python train.py --moe_layers=[0, 1, 2, 3, 4, 5, 6, 7] --normalize_top_k=false --balance_loss=0.0114 --lr_router=0.000458 --decay_fraction=0.812
Below are experts of layer 2 (counted from 0) of a mixture-of-experts language model. Rows are named router (the router's row for the expert), up (a neuron's input weights, with its number), down (a neuron's output weights, with its number) and show model dimensions 256-319. Each number is 200 + 20 x the weight over its row's rms, rounded and kept within 0 to 999.
Before each expert's rows: "raises" lists some tokens whose logits its average output raises strongly, later layers aside; "mostly gets" lists some tokens that are sent to it at least half of the time. This comes from a sample of Wikipedia text that the model never trained on.

# expert 22
raises: ".", ",", " to"
mostly gets: " various", " Animalia", " classification", " –", " comes", " p"
router,185,208,176,175,219,192,222,200,188,208,205,186,200,174,209,213,252,177,213,179,247,207,193,199,237,189,212,206,182,217,204,212,201,179,217,202,175,206,240,212,198,203,205,182,211,186,188,223,227,183,189,207,175,216,191,195,191,193,210,239,200,200,226,165
up1,198,199,203,214,202,185,169,210,171,201,187,220,207,210,212,166,189,184,179,231,197,200,214,206,144,205,190,243,193,219,188,200,188,207,176,190,230,170,184,188,170,209,192,179,204,184,180,181,184,180,203,202,208,207,160,203,212,201,188,181,205,219,188,203
down1,216,221,205,153,182,175,200,175,180,214,198,175,216,206,168,205,163,206,186,205,219,210,180,180,188,201,241,210,201,158,194,171,193,197,205,199,192,170,167,227,218,214,220,205,224,196,221,218,198,188,196,179,206,181,230,185,224,210,224,190,192,212,197,226
up2,208,220,216,188,204,203,173,205,186,192,199,170,200,179,219,159,234,223,180,183,189,193,197,205,227,194,200,213,176,176,229,204,216,187,206,194,230,208,227,157,198,188,192,179,224,211,211,175,218,214,197,197,217,201,195,136,171,189,194,199,200,213,205,199
down2,173,222,195,194,169,231,207,225,215,188,210,189,186,231,199,189,229,204,190,212,177,185,185,176,203,193,223,210,227,191,200,167,209,239,242,167,234,221,232,174,205,203,180,224,176,210,189,213,165,199,198,240,187,185,218,180,203,176,182,203,210,204,172,227
up3,183,226,178,185,189,216,234,170,206,162,211,199,203,233,204,173,213,196,239,185,232,227,228,225,211,204,192,206,164,187,203,177,174,210,178,182,189,199,186,201,184,163,186,191,211,195,218,200,198,205,210,172,195,201,154,225,171,176,215,210,177,205,233,196
down3,230,215,190,168,234,179,230,189,194,187,210,151,184,224,216,191,201,188,182,167,216,203,225,174,190,190,216,208,176,182,168,216,224,201,198,169,193,193,194,182,192,204,190,221,226,227,205,210,220,221,208,200,194,195,221,216,180,233,200,202,195,241,235,204
up4,183,202,189,173,168,174,214,195,224,216,228,177,187,197,181,191,229,207,194,217,202,215,193,219,188,169,188,223,210,178,190,173,198,186,195,172,207,223,204,205,197,226,188,219,183,179,208,175,194,207,195,213,219,213,212,238,201,197,200,214,244,215,173,211
down4,208,177,189,199,181,196,179,225,189,201,193,204,214,259,180,185,178,177,234,208,227,207,203,221,191,203,231,184,203,215,186,191,188,178,200,217,188,158,214,156,200,189,233,204,252,211,206,203,223,247,187,203,173,184,204,198,185,205,201,189,202,181,210,179
up5,170,206,209,209,208,207,215,194,184,202,195,247,216,171,231,244,168,208,212,193,204,216,187,205,236,194,193,226,179,193,213,186,190,200,172,227,160,201,204,209,192,195,205,188,161,214,163,183,190,195,173,221,160,209,193,181,252,168,213,211,216,152,230,188
down5,169,174,226,185,173,186,217,220,181,210,220,211,207,172,228,173,237,222,216,188,190,182,190,232,194,230,180,223,184,212,213,195,197,200,229,182,238,181,204,166,230,206,184,185,174,225,157,179,168,186,171,221,221,208,192,219,190,198,181,200,211,198,177,224
up6,167,161,179,226,209,198,187,184,213,183,220,220,185,221,197,208,220,170,203,204,195,216,200,188,229,219,185,173,209,205,171,203,205,192,197,184,191,238,217,177,188,197,167,183,199,201,170,207,180,195,163,214,185,196,172,169,204,206,236,201,198,185,228,175
down6,196,181,172,227,191,219,193,187,205,222,209,201,190,213,217,204,238,205,195,149,195,197,220,160,181,215,193,214,203,206,209,177,196,201,206,197,232,192,189,199,168,230,208,174,220,201,192,219,176,232,203,203,226,197,187,225,189,249,190,194,223,241,178,171
up7,193,216,203,195,204,236,198,196,199,193,215,209,212,205,202,183,216,177,170,201,207,181,157,205,200,230,210,151,200,230,198,207,173,219,193,214,197,181,187,170,192,167,185,216,203,200,161,200,203,178,180,228,177,193,189,166,195,195,201,223,162,222,225,198
down7,172,186,202,173,214,173,218,230,188,219,196,192,183,191,191,161,225,196,173,177,246,207,235,209,188,206,220,204,185,250,185,152,211,227,187,205,186,205,198,191,206,200,194,197,199,181,160,171,192,209,230,202,175,174,191,181,224,198,180,195,223,193,229,202
up8,232,253,199,180,184,207,159,199,201,164,187,194,207,177,184,198,253,193,193,201,184,181,227,185,212,225,194,225,206,199,233,201,194,210,193,186,172,174,230,169,210,230,185,187,225,200,145,218,226,186,174,204,199,208,222,206,202,181,218,198,219,213,189,196
down8,219,208,211,167,208,205,203,230,157,228,160,210,180,198,214,189,225,157,195,222,222,228,206,203,217,209,203,144,238,163,225,222,174,162,199,200,227,224,210,199,186,191,195,196,198,197,195,197,186,190,213,208,202,189,195,211,191,220,192,187,201,188,217,169
up9,218,183,196,183,197,195,224,236,181,228,222,200,177,181,209,202,189,201,182,212,191,193,170,195,193,188,227,194,182,161,175,212,185,210,223,152,228,226,192,200,222,175,221,145,229,177,198,214,186,175,192,226,192,220,183,192,179,179,204,221,206,223,170,221
down9,190,219,203,161,194,205,171,189,208,217,241,199,169,218,208,209,157,239,204,196,236,166,193,213,199,187,196,196,199,218,216,197,183,219,184,214,219,191,185,214,199,206,195,180,191,213,185,185,176,191,199,202,219,202,172,211,208,177,224,173,182,189,199,171
up10,230,212,244,233,165,163,213,212,206,208,206,202,215,171,189,172,211,199,210,198,207,202,191,219,219,218,213,197,192,214,163,189,226,186,217,176,194,189,230,174,191,228,159,164,196,205,194,217,174,211,185,179,168,241,210,181,195,175,186,198,208,166,206,206
down10,210,200,188,218,193,244,194,211,185,218,200,223,236,185,181,216,211,225,182,168,198,222,195,209,203,183,147,208,193,188,198,180,217,230,171,197,209,171,201,177,163,194,179,205,202,170,219,204,210,223,192,233,201,193,224,213,195,186,179,182,197,242,227,183
up11,216,203,195,217,190,166,189,217,212,223,177,204,197,218,198,228,191,210,178,213,161,200,221,176,206,212,187,202,193,235,190,171,259,229,218,228,237,195,154,170,172,203,200,179,187,160,219,163,208,189,189,210,167,217,185,220,177,186,245,191,235,214,169,229
down11,221,206,213,189,140,195,213,178,197,221,227,170,166,199,199,222,225,187,183,196,209,201,186,230,195,205,192,195,186,204,192,187,231,214,209,203,233,192,204,246,238,216,207,194,221,162,205,175,230,213,190,190,222,181,151,216,229,208,214,216,184,199,194,214
up12,201,178,205,180,181,196,216,179,187,198,215,214,185,192,217,213,190,192,204,242,204,185,146,249,194,214,214,195,165,207,180,181,190,221,208,194,214,182,214,190,178,172,210,193,187,203,167,181,213,217,185,216,223,201,229,172,214,207,159,205,231,190,207,206
down12,171,165,202,203,165,191,222,195,213,189,206,177,170,178,215,212,177,180,186,212,199,227,224,236,243,184,194,227,194,222,220,196,205,177,249,163,181,204,211,217,215,181,192,168,190,199,217,178,224,210,247,174,197,171,197,168,188,209,263,203,228,201,166,183
up13,207,205,189,229,228,214,238,233,171,206,174,198,191,199,202,213,217,195,164,214,161,196,207,212,207,241,190,196,191,213,196,207,212,176,163,183,168,209,222,205,203,231,192,211,203,192,192,220,222,189,197,186,188,210,178,163,218,182,190,190,233,171,183,220
down13,206,206,200,202,221,176,187,199,219,189,238,208,245,235,232,223,181,177,208,216,230,177,179,175,192,227,211,180,172,158,231,198,188,161,205,220,198,190,198,183,160,183,202,183,201,165,224,206,204,153,173,210,219,203,190,223,202,196,201,185,179,212,188,219
up14,201,204,188,173,195,189,179,178,176,160,233,228,224,238,181,217,216,193,230,200,189,183,193,214,234,179,196,199,199,222,198,216,162,180,209,190,211,229,235,194,185,154,201,174,214,196,205,190,190,191,195,231,199,218,224,221,211,184,204,190,221,197,171,160
down14,173,197,197,192,199,192,207,219,234,189,188,210,195,230,224,184,221,225,187,214,191,178,196,195,184,151,170,208,228,192,178,196,216,193,185,182,233,213,212,178,195,202,191,196,196,212,174,186,218,186,207,188,235,236,195,189,193,183,187,244,214,203,219,214
up15,204,188,185,239,186,224,205,198,220,191,175,214,201,199,222,252,177,178,219,203,193,197,223,195,216,208,177,192,218,162,228,238,185,205,178,171,196,205,171,189,202,178,194,191,206,201,152,170,241,194,197,218,167,191,176,194,206,189,221,210,195,205,221,183
down15,180,236,196,209,150,250,174,182,187,214,184,184,177,212,228,176,224,233,190,197,202,219,203,245,187,187,176,192,179,188,211,210,197,183,192,207,184,197,205,188,223,202,192,191,194,225,193,232,205,192,196,194,194,169,190,211,200,227,176,217,171,195,219,203
up16,211,222,199,185,199,196,207,221,198,174,189,193,228,200,217,203,214,175,234,220,218,187,214,222,192,180,192,199,192,185,175,220,220,161,196,197,211,182,187,194,173,202,195,198,161,205,208,221,205,216,159,209,196,194,160,201,206,187,209,223,226,192,200,263
down16,202,159,160,182,188,196,208,170,195,187,181,191,212,196,202,189,188,193,224,204,218,187,183,241,193,184,213,209,186,209,183,164,208,204,165,198,221,200,234,192,197,211,196,156,206,166,217,206,184,213,189,183,210,167,204,223,197,210,209,197,192,220,223,183
up17,168,222,230,159,180,232,195,194,206,211,212,239,207,237,167,192,183,194,197,201,170,175,218,192,211,212,196,196,192,189,187,195,194,214,180,198,190,205,194,203,186,192,148,199,214,199,192,238,214,223,184,211,211,213,200,176,170,183,262,201,214,201,185,212
down17,222,171,227,194,211,224,199,181,181,255,197,184,174,176,236,216,193,182,169,238,186,190,214,221,194,223,210,212,161,222,195,210,211,234,197,181,213,161,178,224,202,161,215,221,213,203,220,203,211,218,242,203,203,188,202,181,192,246,194,206,240,217,201,190

# expert 3
raises: ",", ".", " and", " of", " in", " to"
mostly gets: " —;", " Candidate", " York", " classification", " today", " Synonyms"
router,179,178,198,182,213,181,192,186,194,216,228,181,191,163,197,208,198,166,181,214,228,220,163,204,210,196,233,250,200,199,195,191,233,193,236,195,201,180,180,268,247,196,205,231,226,180,213,200,224,220,219,203,201,202,181,218,166,214,160,228,183,218,227,176
up0,216,194,187,188,221,200,160,219,231,219,196,230,200,175,157,228,187,205,213,205,213,204,203,224,196,211,175,204,194,208,170,210,193,171,225,225,222,172,186,196,200,204,195,189,229,226,227,214,201,189,197,192,180,203,197,232,229,183,202,181,219,191,211,203
down0,197,179,204,220,182,206,206,217,228,213,198,204,225,223,202,199,183,211,229,192,175,194,196,186,205,207,213,196,246,206,171,179,172,225,190,221,186,186,227,218,223,184,228,210,175,184,190,210,186,207,198,168,211,194,163,201,162,191,185,192,174,204,168,176
up1,209,174,159,224,198,191,162,199,190,201,205,196,202,175,215,214,189,185,211,205,171,196,207,219,176,198,194,194,208,176,208,217,216,185,188,196,180,214,191,229,214,197,212,181,230,196,226,235,198,217,182,187,169,208,238,213,161,205,219,197,201,208,190,167
down1,194,174,192,195,195,226,205,198,196,223,196,212,218,207,209,211,217,178,201,227,214,218,203,191,201,208,222,208,210,173,249,206,190,204,227,206,252,196,221,207,210,214,239,215,171,209,209,164,242,209,206,183,217,211,174,215,181,190,213,206,183,222,209,198
up2,268,177,227,194,181,193,178,188,192,190,193,218,163,175,229,195,222,241,187,200,246,238,186,182,203,174,247,166,217,164,159,226,183,187,190,157,187,203,192,199,190,198,203,222,246,181,199,183,169,197,216,195,212,186,204,209,174,206,197,219,211,181,244,167
down2,153,183,184,196,194,240,204,186,226,208,215,182,198,218,196,219,180,177,246,212,155,223,177,214,189,187,170,206,208,205,210,218,181,199,211,208,179,208,175,193,191,221,197,214,191,191,195,176,224,204,181,182,200,200,182,193,205,206,220,181,136,205,188,192
up3,209,235,222,230,190,190,165,183,173,202,197,189,208,198,182,210,207,205,217,244,213,210,195,203,198,227,211,225,223,201,223,188,237,179,192,214,220,206,226,198,191,197,187,195,213,207,208,230,197,215,208,216,237,171,210,208,212,198,219,205,220,212,227,183
down3,226,203,210,190,208,181,162,200,178,174,172,196,196,175,228,188,185,191,192,203,181,232,178,194,175,209,202,209,220,180,199,221,213,207,179,221,168,244,190,235,211,175,198,218,200,188,173,197,236,197,193,183,216,177,163,199,152,187,195,200,216,199,196,222
up4,195,196,201,201,221,197,213,176,200,168,228,194,197,239,230,195,183,193,212,212,215,190,213,201,228,207,203,196,224,153,221,179,225,189,197,205,182,217,223,209,230,164,209,199,219,233,196,186,192,175,199,216,218,170,167,220,210,187,194,199,190,166,204,189
down4,203,208,190,200,176,192,201,173,238,241,166,180,186,233,187,168,208,214,188,189,163,188,176,203,233,197,210,184,193,208,186,207,223,195,174,145,193,208,208,202,236,202,202,233,186,157,232,179,213,169,194,246,175,184,190,222,209,175,203,199,198,207,218,204
up5,221,209,178,198,206,183,176,203,202,221,217,176,204,219,177,207,250,209,176,248,212,234,197,214,193,210,203,198,192,183,161,176,223,239,212,210,172,221,204,206,206,203,212,201,204,176,190,233,198,194,206,193,235,200,186,196,198,204,158,226,200,170,190,192
down5,189,202,225,204,204,216,229,184,217,152,206,206,200,221,221,206,223,186,203,188,200,241,184,213,174,172,196,218,181,228,182,226,170,202,206,185,148,204,213,252,229,205,190,240,178,207,176,203,215,176,210,167,246,187,229,171,200,186,213,194,183,235,190,183
up6,205,185,220,181,205,203,177,217,209,196,233,177,196,199,201,245,186,221,197,181,193,210,206,205,204,222,230,213,186,200,227,217,229,198,198,183,204,256,155,194,192,212,221,164,188,220,234,200,175,227,186,199,213,174,183,215,229,202,205,189,209,165,196,208
down6,193,216,195,243,193,192,198,177,221,203,208,231,188,206,198,145,199,191,190,196,236,209,192,188,233,170,185,186,190,197,176,210,210,180,190,178,234,159,216,230,197,211,160,198,203,217,185,217,221,187,214,207,200,172,191,179,209,194,247,190,194,175,194,217
up7,202,224,155,189,211,202,244,183,208,222,181,211,206,208,222,206,172,191,207,205,200,155,189,201,195,241,213,192,182,192,178,225,208,239,204,215,185,178,160,199,195,191,192,183,192,203,194,232,180,195,211,209,217,219,215,198,232,188,187,186,180,225,198,180
down7,196,195,216,200,189,177,232,219,182,229,214,201,241,216,194,187,219,221,193,176,206,216,206,223,210,177,181,209,198,184,193,190,190,194,198,186,216,163,184,176,232,195,228,213,192,195,190,235,169,179,186,201,185,189,145,186,208,187,194,219,194,180,200,176
up8,230,183,209,162,201,208,209,163,188,188,189,194,167,203,194,216,194,204,179,186,179,203,186,169,203,193,195,244,222,181,203,223,194,199,214,163,194,239,187,223,195,192,214,215,207,238,186,178,166,226,248,155,209,172,197,221,204,231,220,164,219,201,209,191
down8,199,177,190,202,192,194,237,202,213,193,207,222,183,187,199,208,161,228,206,204,186,210,187,217,199,169,212,159,202,203,175,234,217,202,215,181,187,199,177,177,164,196,165,216,194,183,219,202,172,195,180,237,241,181,195,202,216,246,200,166,206,227,211,203
up9,164,184,193,212,209,210,175,227,167,233,225,211,188,210,186,208,173,221,213,221,181,212,197,206,173,229,174,179,229,192,169,193,150,188,215,233,206,214,201,199,191,173,217,218,203,215,216,196,197,194,196,207,163,189,187,213,179,203,171,192,231,202,193,210
down9,195,184,207,205,218,176,212,216,196,203,180,200,226,180,215,220,199,203,217,244,195,188,160,227,212,168,226,189,205,162,212,215,176,219,195,219,188,172,197,214,232,205,168,181,227,220,202,217,185,203,187,198,176,209,191,197,166,219,206,211,221,224,217,175
up10,223,207,209,185,207,211,186,189,202,197,201,156,188,183,185,204,158,175,206,146,210,209,217,252,210,217,225,240,213,211,190,201,207,215,213,202,188,244,184,189,210,210,206,222,157,215,184,219,175,203,227,201,192,192,179,229,205,168,158,196,198,196,211,218
down10,221,190,194,182,200,188,205,181,196,172,214,206,222,206,212,207,219,178,203,228,210,199,197,246,174,215,204,231,169,216,212,194,177,184,186,201,214,222,192,199,162,198,212,213,169,183,217,205,187,198,219,215,215,220,241,184,207,197,214,192,166,189,207,190
up11,176,224,220,196,171,171,225,197,230,208,184,162,165,183,199,198,220,212,233,187,199,194,198,169,196,198,195,178,203,190,205,195,191,176,232,187,184,202,240,188,181,160,188,209,209,158,193,213,214,215,191,199,182,186,230,195,235,213,202,195,253,186,212,208
down11,238,196,204,172,205,199,223,215,209,203,176,206,210,187,207,193,223,199,195,210,245,208,199,210,205,182,240,211,206,182,192,187,222,171,193,169,174,225,194,157,204,184,171,216,219,208,206,234,205,230,188,176,195,168,170,153,205,184,209,162,207,210,213,231
up12,168,180,192,228,223,208,198,201,221,186,194,155,202,216,176,191,163,222,242,210,214,167,217,196,191,199,220,199,213,206,170,193,221,194,172,204,213,223,212,181,207,198,185,192,179,188,210,193,194,199,209,203,197,167,201,179,214,194,181,196,206,224,176,194
down12,211,216,201,250,215,197,181,184,176,200,198,202,179,191,204,228,208,178,175,197,209,205,189,220,194,155,193,194,179,238,150,230,199,212,182,184,203,197,177,159,182,217,215,209,207,214,221,186,178,200,190,228,235,231,199,182,210,177,193,196,215,188,183,188
up13,212,217,222,211,193,199,207,202,183,226,207,189,156,181,172,160,206,202,192,214,194,190,172,202,179,174,232,220,218,177,189,227,225,215,231,233,211,185,224,191,249,192,199,214,169,199,207,210,203,195,218,250,213,207,207,189,224,218,194,217,222,229,199,174
down13,198,177,232,205,181,189,170,186,223,195,187,205,212,200,202,178,200,212,174,201,176,176,208,187,208,190,218,204,164,217,201,215,229,203,215,198,185,147,181,195,176,211,188,192,257,187,220,202,192,209,209,206,177,204,186,208,202,228,194,200,214,219,190,196
up14,218,208,199,217,192,179,189,195,228,214,197,198,216,189,224,202,199,236,162,200,161,212,198,196,245,194,195,204,224,206,199,171,193,213,193,152,174,200,185,166,225,175,230,176,210,223,208,198,222,232,155,221,215,223,204,213,179,224,153,171,175,184,220,153
down14,191,209,203,192,171,176,206,208,200,186,186,214,192,218,177,192,180,178,193,223,213,192,212,197,198,197,214,211,211,217,184,196,187,183,188,190,209,186,177,222,206,229,196,171,181,236,218,214,176,200,233,213,199,203,179,222,187,201,194,199,195,189,193,190
up15,211,191,199,218,155,184,155,215,218,210,198,232,215,196,220,205,216,204,207,192,221,224,208,184,209,209,203,182,196,249,216,214,175,222,234,213,235,171,182,196,185,206,188,206,204,192,210,215,192,192,195,232,218,187,189,192,203,210,227,193,198,203,177,155
down15,190,187,211,175,187,222,203,153,179,215,184,247,194,168,191,165,217,194,232,227,226,190,200,195,196,171,210,225,186,229,204,181,207,190,204,217,191,183,182,216,176,204,201,193,183,203,209,194,157,210,197,207,194,193,204,239,202,199,185,173,200,160,213,181
up16,184,233,196,198,212,200,196,190,171,176,248,191,222,163,180,187,194,207,192,208,174,193,163,234,197,198,194,183,194,183,223,195,215,197,172,196,226,176,187,178,199,211,209,175,215,196,192,185,171,213,185,184,203,193,182,194,204,215,184,229,189,201,163,205
down16,159,206,179,187,175,183,190,212,227,215,204,209,213,207,221,212,227,193,201,210,122,192,208,238,215,174,172,233,180,187,210,209,217,198,243,155,221,191,205,194,227,242,232,243,183,170,189,231,150,203,184,160,212,193,209,204,205,199,208,179,202,179,184,229

# expert 19
raises: ",", ".", " |", " (", " of", ";"
mostly gets: "%", "See", " times", " weeks", " ", " percent"
router,203,195,210,192,210,214,211,197,177,247,217,211,208,187,202,193,211,160,219,199,225,196,166,194,238,178,238,210,170,175,205,196,207,183,205,186,192,188,197,232,233,185,187,198,232,209,172,194,230,178,218,201,204,221,192,209,170,237,155,228,202,237,230,180
up1,227,179,217,226,199,214,202,209,206,181,184,197,174,210,189,200,203,177,183,207,161,221,194,214,215,221,224,230,199,177,201,195,194,193,194,194,176,236,195,215,148,251,207,231,207,227,169,172,193,219,243,238,172,188,185,213,210,208,200,204,238,205,211,211
down1,197,169,213,162,207,190,227,192,210,214,218,202,171,182,194,232,189,194,221,184,153,188,223,211,227,223,244,212,181,213,186,198,218,201,201,259,168,223,216,174,192,187,207,203,206,203,190,228,216,219,212,176,165,183,202,183,188,210,230,194,203,201,205,181
up2,191,193,224,217,159,184,184,212,196,158,191,190,205,189,179,154,242,227,187,189,212,241,209,205,204,201,239,220,190,169,174,223,162,194,211,168,163,186,218,198,181,192,207,231,180,201,236,212,210,208,200,197,170,231,228,222,184,181,166,230,176,194,227,225
down2,174,205,211,183,193,179,222,212,191,179,243,239,190,219,172,190,245,198,186,207,184,191,181,213,205,170,224,228,190,180,246,158,215,179,213,228,192,194,208,179,194,156,178,180,225,210,174,238,197,226,229,175,254,193,194,196,218,196,204,244,194,176,234,182
up3,132,194,213,176,193,192,209,169,186,222,221,198,199,175,188,204,223,205,155,198,188,193,190,256,224,183,122,209,190,166,183,207,174,193,216,174,223,206,200,187,191,217,203,163,200,190,164,209,221,243,203,195,195,203,176,163,187,199,164,207,177,213,192,225
down3,190,214,213,228,208,182,147,212,220,199,193,191,189,199,195,204,219,231,203,193,189,227,176,190,190,204,228,179,177,210,172,205,163,249,145,214,183,178,190,193,195,174,184,195,218,180,222,194,200,205,189,158,221,215,174,175,166,177,226,187,219,199,213,169
up4,169,195,196,211,229,234,179,206,210,174,226,211,222,208,163,185,205,179,216,172,224,215,208,196,178,190,168,226,194,219,211,212,206,256,180,174,203,209,229,208,185,205,139,206,193,191,189,182,216,192,179,219,211,183,193,206,207,219,210,226,182,186,175,171
down4,204,199,182,189,192,194,232,206,192,174,172,237,199,195,183,171,195,185,214,183,206,210,161,162,224,185,205,186,227,192,215,205,171,196,159,234,196,231,214,205,207,198,198,163,228,187,203,185,214,232,207,214,171,196,196,197,183,204,199,178,247,207,191,210
up5,221,178,216,213,222,211,209,191,178,206,223,184,194,235,191,203,225,201,200,174,187,196,210,187,184,179,227,178,199,206,185,220,182,181,204,206,184,204,195,193,188,186,184,182,211,216,193,177,229,216,191,164,203,218,179,228,223,208,248,209,194,203,220,200
down5,225,226,200,222,181,226,216,247,222,213,202,207,187,213,180,206,207,211,168,170,171,201,211,179,229,189,165,176,179,191,198,218,176,212,169,239,193,172,165,177,208,183,208,203,203,183,202,196,164,192,220,213,157,190,180,209,182,228,185,187,195,167,252,193
up6,189,227,226,188,193,191,199,196,188,203,191,210,150,184,215,205,175,179,228,175,197,217,206,214,198,194,226,220,221,175,209,163,212,224,204,200,240,199,165,210,215,234,198,233,214,234,173,192,228,193,209,220,194,205,162,173,210,223,189,236,191,178,232,186
down6,171,192,183,205,193,208,209,190,172,224,202,189,182,219,198,184,218,212,202,185,192,208,217,202,203,206,186,187,189,230,201,192,208,192,201,194,185,177,196,178,218,184,191,216,210,173,219,216,171,235,185,181,180,191,195,227,188,192,245,193,221,238,241,176
up7,240,222,204,201,220,211,228,202,192,182,221,181,184,167,179,211,212,192,213,196,175,191,203,156,192,213,222,190,207,229,190,253,189,209,218,172,232,201,225,200,223,190,189,200,169,223,205,175,200,221,202,192,204,231,214,202,215,213,215,200,207,219,203,173
down7,236,187,212,196,180,201,184,198,175,186,169,193,224,206,189,200,235,202,179,188,214,207,218,214,176,166,175,208,240,194,200,234,231,185,222,181,186,211,186,219,222,226,175,188,213,166,217,215,199,225,205,196,213,166,218,202,218,211,188,186,171,210,183,230
up8,189,206,226,186,197,224,192,195,190,193,222,223,209,201,213,197,202,195,196,195,186,189,231,196,207,220,180,213,200,178,179,209,208,199,192,181,185,181,188,204,203,202,195,204,193,221,193,222,165,208,226,204,197,188,210,168,175,191,241,181,171,187,232,187
down8,191,233,195,187,190,208,193,217,207,208,185,221,195,205,212,163,229,193,167,198,154,179,205,193,205,167,230,202,186,226,221,161,186,186,209,206,210,172,204,190,146,142,193,201,191,171,194,175,206,186,198,222,193,196,224,204,183,211,179,186,189,223,179,223
up9,201,200,211,187,203,192,212,209,195,185,226,212,211,198,186,190,221,185,200,175,213,198,182,191,174,193,202,166,188,175,164,214,210,213,193,212,194,209,199,173,185,168,203,202,183,217,216,209,174,207,204,217,230,187,171,191,220,195,171,204,195,221,197,185
down9,201,233,211,195,222,150,195,173,180,191,176,195,179,194,202,228,188,227,206,193,189,213,230,186,196,180,219,202,196,203,239,216,175,214,169,242,201,192,220,217,226,195,236,212,188,224,210,191,188,165,246,204,197,206,203,201,203,207,195,220,200,166,213,196
up10,166,200,194,194,203,197,182,165,232,192,199,185,176,209,209,197,219,193,248,213,202,194,182,227,218,216,184,219,223,202,161,189,169,191,174,198,177,215,215,211,218,189,216,224,215,198,186,170,216,200,176,169,238,229,234,200,234,219,207,202,192,232,216,215
down10,184,222,207,161,212,184,180,168,171,226,202,182,207,166,199,171,255,207,193,218,181,193,192,179,208,162,157,198,232,173,207,193,177,224,221,186,245,201,215,179,207,222,212,197,168,189,193,242,170,189,180,204,219,206,177,168,176,244,188,169,207,196,205,218
up11,172,202,179,235,208,173,187,216,233,204,222,261,210,223,218,221,190,190,206,200,207,199,200,164,171,213,189,180,180,155,214,174,187,225,189,182,199,188,174,187,204,162,221,195,217,194,194,180,213,242,188,197,197,181,198,206,198,160,207,214,226,201,210,197
down11,228,154,231,209,223,195,212,210,227,213,205,217,201,197,186,162,187,187,183,188,188,198,178,213,250,202,155,200,146,178,190,188,200,201,203,195,180,228,219,183,230,215,176,244,197,190,169,202,200,206,199,190,171,216,218,210,190,219,211,182,212,190,167,193
up12,217,238,194,174,228,166,189,197,207,220,172,174,234,233,189,172,196,178,200,231,185,204,192,199,140,191,197,252,194,189,159,197,209,182,174,212,180,226,234,199,223,227,210,160,194,229,185,213,202,202,181,211,201,186,206,206,203,209,199,216,179,219,181,230
down12,192,193,199,210,183,184,200,182,155,215,225,218,221,193,193,198,196,142,233,214,179,193,215,203,178,167,176,192,165,151,174,197,204,195,212,185,211,164,223,216,236,198,229,182,190,196,166,217,191,210,205,232,217,220,198,176,224,196,193,217,199,183,208,176
up13,221,182,143,195,180,196,199,232,219,182,224,198,210,164,194,211,187,232,194,245,207,176,221,194,239,171,213,199,175,203,197,194,157,154,196,203,196,193,255,183,187,198,211,215,220,204,175,181,200,213,209,206,190,214,188,193,157,207,165,176,247,224,189,218
down13,184,186,229,221,187,223,212,211,194,177,204,205,225,220,179,184,172,199,228,152,226,185,222,210,179,221,203,209,189,205,204,184,231,217,208,235,190,182,172,199,182,209,230,192,182,223,211,187,241,245,179,208,214,185,204,221,215,190,200,208,171,200,206,217
up14,200,190,186,161,186,202,208,186,219,219,213,202,179,216,209,209,210,168,202,159,197,216,211,184,196,213,186,196,200,189,188,211,177,212,184,225,218,218,179,229,233,167,200,205,179,208,211,193,187,200,202,212,185,197,170,166,170,206,246,210,181,200,214,177
down14,175,189,226,216,200,157,228,175,201,242,166,238,212,197,210,176,201,167,217,175,237,183,169,181,184,213,205,214,187,209,197,201,183,209,211,195,203,191,200,215,208,195,237,157,181,208,217,184,174,185,183,211,212,194,204,206,202,238,186,208,208,213,217,228
up15,212,210,251,189,207,201,222,215,199,184,212,221,160,211,207,205,234,200,235,198,204,176,163,200,200,200,175,228,206,154,236,211,196,233,226,184,199,181,169,188,203,217,184,195,196,219,207,223,228,219,204,196,204,139,195,195,220,205,178,199,232,214,217,190
down15,201,153,176,209,216,196,180,199,226,185,211,184,197,198,182,167,193,206,180,185,237,194,242,184,216,178,179,200,170,237,252,170,216,192,180,187,218,190,204,204,222,167,173,224,166,201,192,240,158,211,220,202,213,210,216,209,165,221,179,203,193,173,209,216
up16,212,204,182,169,228,184,233,213,210,177,213,175,230,215,218,167,219,207,204,215,191,196,174,192,177,212,224,236,209,200,196,215,185,204,212,206,188,197,149,173,192,168,228,206,227,196,180,191,222,180,196,212,179,205,182,205,236,181,182,224,241,216,201,211
down16,174,203,226,228,208,188,200,198,189,194,156,202,203,207,226,162,218,175,165,208,209,184,198,210,181,197,150,186,199,212,201,181,223,173,200,173,181,184,209,250,184,194,156,193,182,187,227,191,200,218,254,165,202,186,178,198,185,213,193,234,224,194,219,208
up17,185,180,192,187,201,214,166,211,193,203,233,197,206,171,196,193,215,202,150,189,190,186,189,191,199,170,232,176,208,225,226,188,224,207,199,205,227,200,236,183,206,174,178,175,197,229,209,196,223,194,206,180,149,183,205,182,227,187,187,176,209,191,205,171
down17,210,170,217,191,225,196,193,194,206,212,218,193,212,198,202,236,175,191,202,199,217,173,218,187,219,183,205,194,188,195,222,191,205,193,214,209,188,181,159,171,196,207,242,200,234,162,208,202,180,204,210,163,230,165,164,163,188,169,202,197,192,221,207,237